Weights of a small mixture-of-experts language model, trained from scratch on English Wikipedia: 4700 steps.
Below are experts of layer 5 (counted from 0) of a mixture-of-experts language model. Rows are named router (the router's row for the expert) and show model dimensions 0-127. Each number is 128 + 24 x the weight over its row's rms, rounded and kept within 0 to 255.
After each expert's rows: "gets" lists some tokens that make up at least twice as much of what it gets as of all text. This comes from a sample of Wikipedia text that the model never trained on. Tokens count by the router's weight.

# expert 79
router [120 162 162 125  96 138 139 105 123 170 116 135 122 105 119 126 140 147 125 138 107 125  90 137  93  83 129 131 117 116 133 103 106  92 117 152 136 123 160 148 111 135 114 147 149 169 116 116 116 144 175 108 131 136 109 145 166 105 149 111 131  62 146 142 158 106 112 135 145 114 109 108 149 145 102 136 147 111 173 124 123 127 141 123 171 118 133 162 152 133 131 180 132 102 128 145 155  74  98 142 110 119  74  79 101 101 107  75 103 121 151 113 135 103 139 151 106 153 143 118 165 172 159 167 135 102 150 148]
gets: "a", "o", "i", " de", "e", "os"

# expert 36
router [163 133 102 111  92 142 180 119 142 141 123 136 133 140 146 166 118 155 163 108 153 136 127 129 110 123 185  90 107 118 147 105 135 157 115 111 115 148 147 131 151 130  94 113 134 152 133 133 155 169 127 121 145 137 141 177 110 133 141 131 115 111 118 111 150 103 191 139 125 112 139 146 155 149  94 100 104 136 127 100 178 123 140 124  73 106 124 157 141 148  91 150 165 139 149 107 129 128 164 123 156 144 130 118  78 117 115 126 135 116 121 148 151 146 185 147 101  96  91 129 112 111 152  87 114  67 131 161]
gets: "ic", "ical", "ol", "if", "i", "al"

# expert 4
router [102 128 110 108 129 149 161 154 142 124 100 100 108  80 113 131 135 125 102 137 104  91 108 120 146  84 102 155 142 157 146  84 144 174 119 138 135 119 106 137 136 124 139 113 156 137 123 123  90 147 143 108 143 146 123 128 144  60  85 106 148 129 102 145 140  74 119 130 126 137  74 141 125  87 133 177 150 164  91 166 126 119 118 125 171 126 111 143 141 144 178 129 113 122 133 163 134  95 138 146 124 118 157 132  67 159 123 152 153 119 151 125 110  79 115 134 155 135 136 128 121 134 121 129 139  95 100  82]
gets: "an", "on", "un", "ham", "en", "ley"

# expert 65
router [149 166 167 155 135  67 162 171 140 130 134 111 127 105  97 146 164 168 160 107 166 181 141  94 121 173 148 139 121 147 137 100 129 132 130 115 100 139 127 111 123 108 126 157 106 135 144 137 140 115  94 148 151 112 128 106  92 166  87 153 123 122 132  99 112 183  94 113 125 168 164 120 125 132 128 108 116 153 158  75 126 115 117 179 134 163 120 116 108 130 145 135 126 140  98 110 119 111  77 136 146 133 158 184 122 151 118 128 124 129 154  98 131 108 111 109 165 127 112 134 117 151 141 137 143 131 149  92]
gets: " of", " to", " for", " than", " all", " with"

# expert 20
router [142 107  86 104 119 153 121 135 135 156 136 156 159 140 103 103 126  65 163 106 157 122 118 127 150  94 137 153 155 131 145 138 137 103  80 127 190 123 118 102 126 113 103 138  89 146 144  96 142  96 105 102 132 144  90 128 163 135 116 126 186 132 143 104 113 162 146 144 179 117 108 133 100  97 147 143 105 137 110 154  90 104 160 127 156 108 121 137 163 179 122 145 147 133 145 130 107  79 162 104 135 104 128 121 141 156 164 139 112 128 126 122 101 126 103 150  65 129 133 162 120 148 131 139 117 117 144 134]
gets: "1", "2", "8", "5", "3", "7"

# expert 10
router [169 130 102 131 143 142 126 105 153 153  89 113 132 165  90 101 125  62 127 131 153 116 116  93 124 142 124 171 107 129 102 142 103 121 143 127 162 158 143 112 163  94 105  93 120 116 110 106  99 113 125 154 148  99 118 149 118 114 146 119 122 144 138 196  96 140 107 100 132 128 131 161  84  96 111 162 129 168 103 132  58 132  87 153 139  94 154 105 117 154 116 129 111 154 105  99 150 142  96 109 122 132 152 128  89 108 106 105 157 119 128 102 145 160 151 105 134 153 132 127 148 145 123 123 152 102 153 131]
gets: ",", " that", "s,", "e,", " and", " which"

# expert 0
router [107 125 102 135 135 109 126 114 154 176 124 179 108 150  99 156 102 110 160 145 104 101 155 126 138 170 134 190 112 157 155 192 115  79  79 114 106 143 137  99 157 110 113 106 146 140 171 152 106 108 101 152 129 145  88 103 142  92 146 123 146 103  94 126 141 137 126 131 140 111 176 107 135 126 116 131 150 153 107 118 135 111 134 118 117 138 115 159 144 126 131 121 127 120  94 143 160 130 122 117 112  84  72 173 131 101 119 138 132 132 106 131 149 116 124 111 136 129 130  89 139 109 141 147 181 160 156 154]
gets: " and", " in", " of", " to", " on", ","

# expert 9
router [146 164 125 136  91 106 130 148 130  79 145 151 136 148 108 120 141 123 119 161  85 132 143 127 164 162 135 106 148 162 127 128 142 133 139 154 118 103  91 138 118 144 159 107 155  87 115 109 136 148 124 165  91 170 137 149 115 146 129 108 112  85 185 107 108  74 136  83 151 113 125 138 143 116 128 140 132 136 119  73 119 123 114 102 112  98  96 100 118 134 154 137  98  96 137  99  94  97 132 119 178 150 148  80 139 111 139 103 127 120 135 118 141 134 110  99  82 125 184 127 114 137 121  95 126 165 107  99]
gets: "re", "le", "in", " pre", "ot", " e"

# expert 23
router [135 133  84 140 148 134 142 130 133 165 133 137 127 162  85 117 124  77 107  96 170 129 151 102 111 150 113 170 128 123 109 112 106 138 120  78 147 124 142 113 129 111  87 157 122 100 161 112 151 107 123 142 141  97 144 155 123 112 170 126 146 145 152 130 100 113 150 117 146 140 128 139  87 100 140 113 110 181 110 123  87 129  99 172 126 122 160  97 166 109 131  98 131 122 121 119 122 146  81 107 113 128 141 174 141 171 111 112 168 115 107  96 176 143 144  84 122  99 120  82 117 160 118 120 145  93 148 119]
gets: " to", " that", " after", ",", " as", " when"